config = dict(
    num_hidden_layers=8,
    balance_loss=0.00803,
    init_std_router=0.0261,
    lr_router=0.000338,
    vocab_size=8192,
    optimizer='ademamix',
    learning_rate=0.000378,
)
Below are experts of layer 5 (counted from 0) of a mixture-of-experts language model. Rows are named router (the router's row for the expert), gate (a neuron's input weights, with its number), up (a neuron's input weights, with its number), down (a neuron's output weights, with its number) and show model dimensions 0-255. Each number is 128 + 32 x the weight over its row's rms, rounded and kept within 0 to 255. Numbers have three digits each.
Before each expert's rows: a language model's description of what the expert responds to. This comes from a sample of Wikipedia text that the model never trained on.

# expert 29
Description: Sentence endings. Periods, closing quote-periods and line breaks ending sentences or paragraphs before new sections, plus he/she starting the next sentence.
router:140103130179078147100162176132138111130153133180067128108119155115142092158101129069139108180103148129117092089169139161144111133110198075136068132092175220136136076162165151107055097119156185083142153128104130131110141133128166128168177140114123176120086179102081074093168127153102158107137136162093184137179070187147124142108166114144112158135177138087116147119184076138140092131155096056185176127126063117185173148165198085122154113167146147112121150170071129159134129153126141110146150136133086138070087092127157120157109125150103148094128103085114124087175094132160072127150117114109153134120098160104101117114128115159095141218089090095145160155091111091103147107086164114111075161133147097153121151111145147167206167082082113088124140137134117089138151137181133
gate2:124140107114144154120114156077091098133094107143131153163121127141137117075105133126147190140140122150098174140115141161155111089112141173138099068122100136117127142141144151129156134087142179053159187116124091134108132112158166082205128114134180142096145193208098156129147085123101100181205132121118072124131141131166135143169162122118081184113104136166138167132038137095110110146123139119055143132197111176135163120143110137149120105121174139111113090085142122113133108156127100104149121126114113201109100189123032170166084122114165122142158179113126109115144113108110098151129118153084164157070167156200189141163163159150137089146148119074162137157146122105132141137176139144095144207152112163109144110132063122162039136157124129121115136139131128174128010115060152
up2:128183076163166133147114147094128150123081069088111124157131105123136145119139120110087101048151120170123187143150144144113188149161069132162139139110128096123098130071097074133145088122074129158152111110147082145152166106100114150112135071136176118124159114170140135186055156105149105105133072114084132109077168121130111131145062117105146169058100050145167078144158196077098115126172112121096134222173138141152136146108082123101118114133094120131090160159112084083091122158173172146130158127097130065194108169088188174127117149078136096076140156152177105104109140077098163061136147092101145122171136139132157132127130158161063083082120111123181123137143160141178114089122135151111134147120109115147150132158090120162150020179127151151101123090118140107162141107114105
down2:163156117083123137097112122127166125088088140111133130139102128113140093140129150104085156120120116126103141123150129160106114151123132094070074156132041092167179092161118123094123080115126144149156135109149160098158093143132099164141121154119135112043156093187125112031144131152081088178154160147097150092144171125103169151145116130149145148127128102127088111099096148105101150163169137057147088154181092168090092045180155079126141099120174122135086133164139153176185129125154137142126167163176176144177143106141170111175127174116114167100157129104047121180161109098115138166135110132151202142156093148159106128130165164138057167100128130101217191127170205112102097072119119125119119185094132160123151157090136080133155073096182172146177110116090132122088104081106106

# expert 5
Description: Clause-joining punctuation. Commas, hyphens and conjunctions linking clauses or list items in running prose, such as and, but, then, nor, or, which.
router:121124140111127139106147107144110164111097170095117194080125157123083105149156151145094164143078120153081136177160148124108158169112145111178098101209124150102192094107135134179167115139137122105149135178133129202100120128104091146139181150133079088169179121136085101111127147083180173166159097141140173093106130131083083164124136146141139104109165194178092090111136162100156205118163160083126161086132133150163095065120149099126082126154081091126096096204088091152040126089162151157162130143162134151127169099141126134093081085155174152107116093143130124103148084107133164059153146089075138110152111075085131137118141150159135108141136118103138071131151188059143127194130163109074134114152108111146107077120092166170167164151088103137125133112095195162113084090084097
gate1:126118086149073138132093064091124115118135156110076151120150144128145135127118083111097155150201147098147125024091127116150154112106113245143116181123133132101086124137106118146094078105170160090156091128146090120116176107118173102098120136148147104130177109145141170134154099146148091164178130150108132103124130154153066118167152099113141112111083162136118145154145087136113133159125153057060134112183091227142188125137161159070075162123129127095197145087131107060119125089051100172143169151181168116134123097134109095142087146154124092106098136122136107083098086073169104124129131111084122092136078116118168151116138114121190157167203141077135124147108109151153102117157188161096110161107184210108173140064112151130115142090145133151114160122136139116133126164161136
up1:129150148044127182155116208099154151156128114130090182146148174121113076153127188130116095127175144087147134159131178164152117155102143123095099130121113126120128123121143162130117132122105117092148150092115174161109149114138129104140144181126070078122133126161137121159145072139186147142182119109143205111100135137116153213102128081136132191057105154128156102114169208099136118127161130096109147119157068108101155134163092104081133128119130143182168191115142056171128117163087106143147089133160098189139184091175147117100096091122114131210151103040142166129142120109136153141180124128091117099167145109123126156150137089150241084152106114137203115142163138111159104158142156188116117094144078157115133175170155049140111139120138154135151185149082161140124131122130160
down1:160170121137091151106085117108089164138153110136116137138071157114155072132188127167130115117138130065073115122092088151146125141155165132064178138129077093124087064143146112101138133058103112122084181168144127093096126101113102163135093176185095096105161130188116113131212119104166085144243172119160138088130067103125118128131113145145100146137147165101158174147127155116123137079196116130112175135153142148082066148126134139155180120070091186076096169130184157141149152089156160188124105097105142121141097130167125164158090172131155145097102109133139168156146105164111169084130074148136135183100107112131122084142141149172109115093125135172137128107162144105123198134109089143107164192105163140100042135142174185133176088144145164085136115119140147108137089137182108

# expert 4
Description: Closing brackets, proper nouns. Closing parentheses, percent signs and capitalised country or party names in tables and infoboxes, such as (44.72%), United States, China.
router:130076193115187149108132096173142153109122133118169132136119099210108087121128143141166112142143113121110145152087150161153139152087120090171139110119191112120086089109111113169134147143074083105126108151074119079103187167186166119090110144175131121120158114141167145142160131169141145122176067156078105148116111102103120099160099138116122106131090117105142106121119034082149120136147171156074126187085129073133153173156181172162159173097098084156077148148148129133166107149115108149123102141146182101192066121147131100111187121186120156156165115119121107138147199130139092135170169148114143119144098130121169108132091131092134195148130157109217167093150045128125139159115076088124179088110125139180149099165218115150146119166179140062083095082142133121086143137108154
gate7:117057180088170140105092112133156114098141126151168121162153203141097199151100062114161117170106110135175175112132168138103164105135143043146146109077120098099075118139139102112161167150119115139171101136175191108068168128136086089090161103138186148152172175140117142149133121121153156175155116155101123162202112117134123094145152069136114169159108134101075141163117106154099136102122206139140067135146168127187132135062112195148151144129092120141089131162131187129141161129148108162133097155187131110110083075119157113166158177136145186104151155116149125148147151092193080184151119119106200145141152117170124067166137118153122129138079126096169149133151080116124106164094129158113187162057127118147060155125129123122137086141166184139087099134188144120122127181140138
up7:131144103084106062106120093131110154128136125088153116172046148084151110166135183184094168170072105112154123153169110120149128154159135147166105081145126153117137096157175076152133137107111114140090085140087140086168142109124124177150141153131136191086047094135176157113168117133135098182136187164091091111155101186115126091085151169117111152124111102079082109122152136173137128180122107161186122075080126123079159152085151103115114134132159129145158059111174117159150154138142116085162105113135161083143122156086133127079164084167099117176192149104115157091129147087111068139152129124083127101166116124139139126123096114177073155200147079162092106161143077143149074076156070174089123158131064113106107146092141136147073154185121167126167093069100126110113203117118103
down7:078118073181078173146026099127122203163130163171132140121135116117104108097185051102114061130094156180131128115091127184144127136150122168126145128089131146107164113115135146162103164101094097161135100116110079142151134121115079086123113139089147130184177172117105136177131135154149107116086084075158092135117097133110077127145118113174152110112140134139115124083149123106100057176094144112100070157118154173127129146185130155138144162087171093126095194118157072066080084104184131125141133098106147106148090152122143094093150104158169058142125117132135106130134077072128108069087165135114097140109134125132101129124108131100133129118089127136102074154151123162129130163156150078142114129194100146099090182178119048101063096111049164152173175199094163110098124137124098

# expert 28
Description: Function words in prose. Conjunctions, pronouns, articles and verbs in running narrative sentences, such as that, which, the, would, stating.
router:132084096119116124084135105096178134150143097117119144159133132140126168165116086151108143169184145105157104150141103120123121128050119151106170168153125126194102094119115160132060131077151135160113148092109166063135177150054150082167106131167130133144069087108143123078127121122114146139089107129096131158148133092107098109115086145199126138084150092120131129142122147161166154175126147119120153083122115155132099093155173100090144068143145187112079160139223070177113124172149124160153113131156142177057118156102131176105132085134160115122120111104187133150122113188083158117108162049146169072176186177115160154139167119101113135153164079134084137123057071074137154111142146152091135188146127134185105129060078071121126161158151096126105131111126156186137061110129181
gate1:110131102172148115147129115170170134157167171052107117129101092102132198145115151177108155083103121135137138101118080117131133121193114070119171137084163125094138080128117217086179158161185086132161102122120089094108142132089140137183150149119140129130145143121196110104147119115123093205130190111139128151153112099115146159116149091110112154086160113080077139141098177110082143191129081120124178105121116119072102128151148130143168155188183118100184144158167073108153097106146142155152136136135143076081143134125157128093151074151167121074127142161128153123161098120180132071101175140159130103156172145108202152137146113018075197116124090169123081143132117131132157102077129116117118076124112131119137156074112118132137140113159083155049102095204147160144157173109104
up1:098152114112101145128155045158148195067099195142085130137123072135139146133105103114116124132127117131119154100135101106084132117087091133132133062153093184127079129138139122155152099133139118133101074157128083179105121228196134134148119150120123143139125140124083169114130177082142097178136143128129175079205139137130100193139113131115118167139146092076159153097140137145181117151095135161168109121195155205114161068170084165118105131091101102117142092088152126080145118099177127160176176084097112175129071135153122125120119130111166152126147105074085074112188126170113097071098134092127082124122112126097098096137176149110100130144073194086107077127138141124130152132086065098115113144104158170146164146089083139132106120098061098102069129082201150094166164107103146
down1:157107158164119169112023090060149149105136138104154129144142080132154124121129104170119159104138101148154121110160132143127090106104136138134155124151106118159123193131080157163128104149112166111074168114122182103107093199140107103136091157095131111149092124172111141107147057180155176111089150097116129154144160117157170144126089176074115161079140062166107123117152109114130189178144101135120088140113143205087087116121149132224129098173164145098169087141111118181136165126111084158142141166177135119175171079111102135120155128131146188062214123160152080159147064125141140186136117103081106083098141086106139128167131184160139189099154122118127107079104149106140092133118121125138110156117185150129132135124080134141144087111110132132108221113153102208057125142095138

# expert 7
Description: Name-initial syllables. First capitalised syllable of foreign personal names and species epithets after a given name, such as Monagas, Bartolini, Lijun.
router:140133114112063047156101150134136174073157089084130088136092140089080185163077109148137118140110098087088084078061122091123144160171119126118154087146102193142118117142165167148116117089132172128176134129057148120081157096143094073119116148171106138126067140106101148123095086094133134175125147146172120141158106155108145093197154121092125111134075139122140178147152143115157034126179112121136104102130085100150147098102156140092124120132144107076162150058081090120136119137126132151161178162098077126123115139152120151131112078104077141132114169194087103126162160133136109121091093115121083121177158116158092172128110110103113144166091093154111131170127186104136121121161087117075120135182144146160161174170132172059151144167071166197116126149177098104165138113222091
gate0:092107107064198125118093160147125130076074115087180136130128141110158162194184119120115152143101132110101149186102144176138120162088168146150146191119163089146168097104126125141151132155104142124108086139138135124161186089117156093105122175119155153100172142086123116100217184087182146128120104180066108159130068123121159155138114150151105170140183117124132143105154105118113183183157142110128143172100154059106120200094153045052114086113109191134132153146109167126136169163110106097108143123149139109115168180093153132165147104145142080151150138115186110125180130137134105146105116091076137125118101164082145110087098074157163137133109110111121100061123088127087152124074199118095127159106197103146129119145063056125147133124129141091144180123155147148118163157090196
up0:096190083082130112116156112148128143145138186162147098112085144124150157182111153121168082109155107130149093133135098089123154186147156126100134118144082078123157118183194115119114137155119126073096118134188074170154071120166121142097054205106135098083110186081131124106195157105169120142142126075063137097168153104133135121111134116106053163142131073121120157096180105138052120161152134121112132083150107046103163122077089131142125128115073142125098142109083155117110103129103150071144167126108145147116136023139138075105122174124122156157127135142149128167156100165115153088117161091191143135141130118131125113127128116106118124104081149133067131075181097132101101154118091128152159176081153125156095088122079158074128147178119044147158148059056136120122116088104123
down0:113167069150082074155069131112140135114114083161075100157136134083168104169083098110150157041145168130130160156070182107157144118098112086148122131098162127134129093118176142165153131177089176136162131124130128148108055125169066183177136123155080096124104084117107121121102160152152094112137165097115183191120097118122118131176164098145031129167152170122120142113111122147190111178139136150173103103139135123161184096157173098134124132087171148134126141101158188185228155136133097081149099128102126122141123141083136130062080172113110143119122093182113134042149162142159149106142108165148125135141131135171097171176124109141089073118071135092141114130147154084183113163166073194103119145141122128134120112086122143125134100104106181115160165168124124083122146192157119

# expert 18
Description: Name endings. Final pieces of proper names, surnames, places and Latin taxon names, such as -ville, -ford, -idae, -ley, Mochizuki.
router:136172123136122107088128134069148144088095127081103103128108092099102174140105084176127123121139086141118088130131094137106124134126080092157103080187144189096112108084185106131094143144128126159122131112094138120107134133110181105102137151195128086164069146126140083139115138151098153179180125120152133123156157144093152168153177121105081151249123128086108176129126105086071116145082152145147052139075091063200134091123149089119113105114152137101148136071181124058150110165114098141142140116180142137091122164172105160162151150213108088128128144100063179127149192132137104139111064073202058089086144137133144166159165118126098139089066111096126152108143142098150144091160114138106152169155160133175110180124146135102097130144103091115099134136141157104169163140189100
gate6:080131112130125043122138087084106130173151079099130122166140201170123118087204119094150112160128068134119151118143086129076128134154182083161131078146169172194134108117127128065059121145129125077144126121134098064134137131121183143155100174160147137139130121141143063109160140126082124164146099146155151211102145151123122157152152116177114178127157114156126151153144142108111167128114129169138066102130124115073083160146166108092160088109093127102111100107133174091106078127146161123115106160183217168159133133070155155096201092156134146094076170127105158104100152156136098099070161095145093116127160167175160168153123162111118130090167124124103169138103074142160139122160109107089101111144107144166128163082170074193144087138141104151094200120144166149159185107162088
up6:148153154144181178107143186126114100145120135124142139159122101149123109111125158116156163124108139118149163062102237124117097147164143081126129202158113136065099127146128154194129155145069131127220125104066168150104136155122129199108046152143119146127130182149199164171145143159114132142109068131094145134137118112068143134116079157124140088176119086067121129135153144180136095077094114086191136169112134167143140127126152129131115180119135134169139207168133114166151113068081112120089125161161113124127177193158168089153157152175102138124153127164127171171143136140136119197139122176158104139133078090082128105103123112194089112129139175132127140156139119103142140128122170084055164114101224180138097126150171160111133110145165129134129101106124101099171151110160168
down6:112110131121113106147000110167112113095155169153108095139141152116117152156118187079139110153117095107103193127083163090131132117094085094122127138137152142149098074108134107120130141129127132087125145183116135140150180126160073109070120161114098102110146121107071167109066084150062126089114124160119178069153090137107138110119109013098131120103122135113147144098159095111101069150099152175094132122165163175162149169118083104160145141103114119114118164118092071148118178170114147094114129099067145115120063086108161157140161167147111082168150131155142146141152121163151182163117116066094128134139140095099093141120099124129146067162099131131111139126094141110143130120088137123135093111099102088110183070100069180093143167124146150120184129097210104128066074107110114

# expert 8
Description: Title and name parts. Suffixes and words inside titles, headings and proper names, like possessive s in Men's, National, League, Cup, Personal information.
router:113115129122167116154101104157185130105133167117158112119150140186132138165136158140136141138135092053187127144103167200150133101163141073167052152137143090110124181087138102161070153145115132111114157152152107117166130110149134127098158188117146131157117120154143147201147169131144116160121136120102091102083174163120093124066162142121160186107161126072125122141106148111079146175086148188091072125111170140093055127085099139113111141082109101166158163127087103131157131060196113135134089089153186111196123111097078106137209150199147044157160090085130139114116129098104105172093157168102119122098095123083104101171100091112102112165106160095176152069127106145094076141088120106144107119125104134080169110153177119096102101098145167141174134163139091095127148107180187
gate1:089090147107122148087120125188042104122099081064126091150173171128138148127140120131086199123045113087120173107145088058145122121160136195062095142141101117106177110115148132126189157114218201152138128089131181132119145076095091194094197115070125082164142132113118114129132162110131128108169166121125073115115127088148083113109150101120162160111128140126139183160098134109107081102086115073132159095097131142117128179057106143153148136118146120138129171164156108116121082101136164150094115121063149102157157138094178148162106101124126082146127167152176091151103131092095156123161130110128125109150114160120157167129171135102168064094176117080130102146126113088147112138093117158131131091191140042180118115107102101129100117143101070075137079146164145171129119075111152
up1:143132194166133147126116040151182109148104101134092139123124127151127137156127083128112032117153143147155134111133099149146075092135126123119103158169172103131138123123133104193096138108114107058098134157152128075116149143151150114152113102094140151142136130118185113123133103102110100175127104133124098123140124132136108137168126199150127143178119159098079202121135083146128096110147064129115042114168099152087109176105078099156195145047131148166105086120093190125110107157164144050160199091211148153191096094142100076116141155116124134094050149125089168094091177123109163129145134155120148135142143066110157062128110164153114188099100176157164064118119120149081123087109100057150090111111135120105147074158115138126151111167159095113168128118131094133157175178150137
down1:082197145116123159141084088137162168167147087114123104187093157095110122156207127133134114163130123133124106113153101141127116121105197160195171168157166171188092145148164092124150043129188145116112111143160108153129096162167119164129092112126115161074128130163119117165043133147111146157120118120132092153111146108094146145122082150177080093098114166090056121148064100150144137110134147146037127159130151109113152158184154108028166086128161137169107100192129090076080215138121194155150124082146094185105054116087129104130131157120146154113089125138143139125130131067139159124100122083160116136059113146134146119150136082126128167164108104135155116169099121126128078166081086134143082132148102146172093149071134179150170152119147107129147145116119075114135109114124100

# expert 25
Description: Surname endings, first names. Later pieces of European surnames in cast and player lists, such as Falkenhagen, Gierke, Kozinski, plus common first names like John, Robert.
router:178157100153093096105131148140151137119198073114104081155097112094119129156096120141136098104139110134122085105125073091121150114114108114126159116147116217113153122128116106121173135119127096164113113088129109063146213119106118096111166141146095066184123161083137109148083092105129118139114186115160098170192126157163118123167139153097113118184056161136141160138135080071121091124151135105152086153142061095183133152108161092126154095152151168129153072103147077029125116155135124095156145117124139154095104191159093196170118151098120114137079152113080146168131134171111153120106065117132090148119139127143107133112148156141125118115134162083073128180145200110176146118205107159145140106148179119177150207162152143158076149162085137160090064107200164099147143092106107
gate5:196152115178123103135135157144113126145097165100121113115084118084139059116093135082158180147148116089154078095102094107102144120149126185161175127177141115157127164123120108174106210135193134137101118142135140062077170139117133121128097116198069107160123087115111121140116114156120098129160138098146095038080116095091095121197111106127105103094097135122100213145101079125144113127093135095139185109114128164130172129194124126120109132152100166068147153127095151038164152164124147171100138167119155116137097150115123130117201084146089122145106120114112071128070141109074107093114101100124085129024096085163098132170113080109096143099143169113130126144119143141127164147126111082106162121146084129153066112119044152114155128110137160129124147099079174163099090103134046
up5:079113156143125089178112113094122078144097092166195111119156128090142103076100145100177107171141087135146168106123107092095135065084177154100142061061132094153153138163102148107118177111124133138158082125149139111157137137134107100089078090105116195193150059116170154097160119113177079155090164130102129078122127069162152132108159123126188139087146178104094166136063135114081135172126108115113183096124126144078100149137199109109117149130065120138179088165151168165151110184120109136136147099089080132069140125099094146137100098130128163131050150121128119134152174125112077130101127144157151133081159133139098152074171106098147150135074132150127095142147068102128159096074094083140154207127138100117142147123151106119178089124145206149102120075067130133107085170165162
down5:097140086123108083163000132068106114127144090160127137141132072085119114135113080131155129189160117140073098079091173114130131187137097117099155117141161087106116199145123132186127142090092137186154123113107186106187134082118083123141131100141110153150150127167183127167130135143128166103141155209137132121066088183166133125113170127154137126116092131153153138090125148144161179158115141075140134103100151185195150110158132115082151131093165130084119091024125109139160134147165095144109084121129084102095145155160168091135142146134102148116125176139146154117131133099153127126123113124208145106147124120132154094151159110153109104079158144104101118098189087104137131135107137097150165124145149115169152092129188139129146071109149115160075187150125076189135103074172160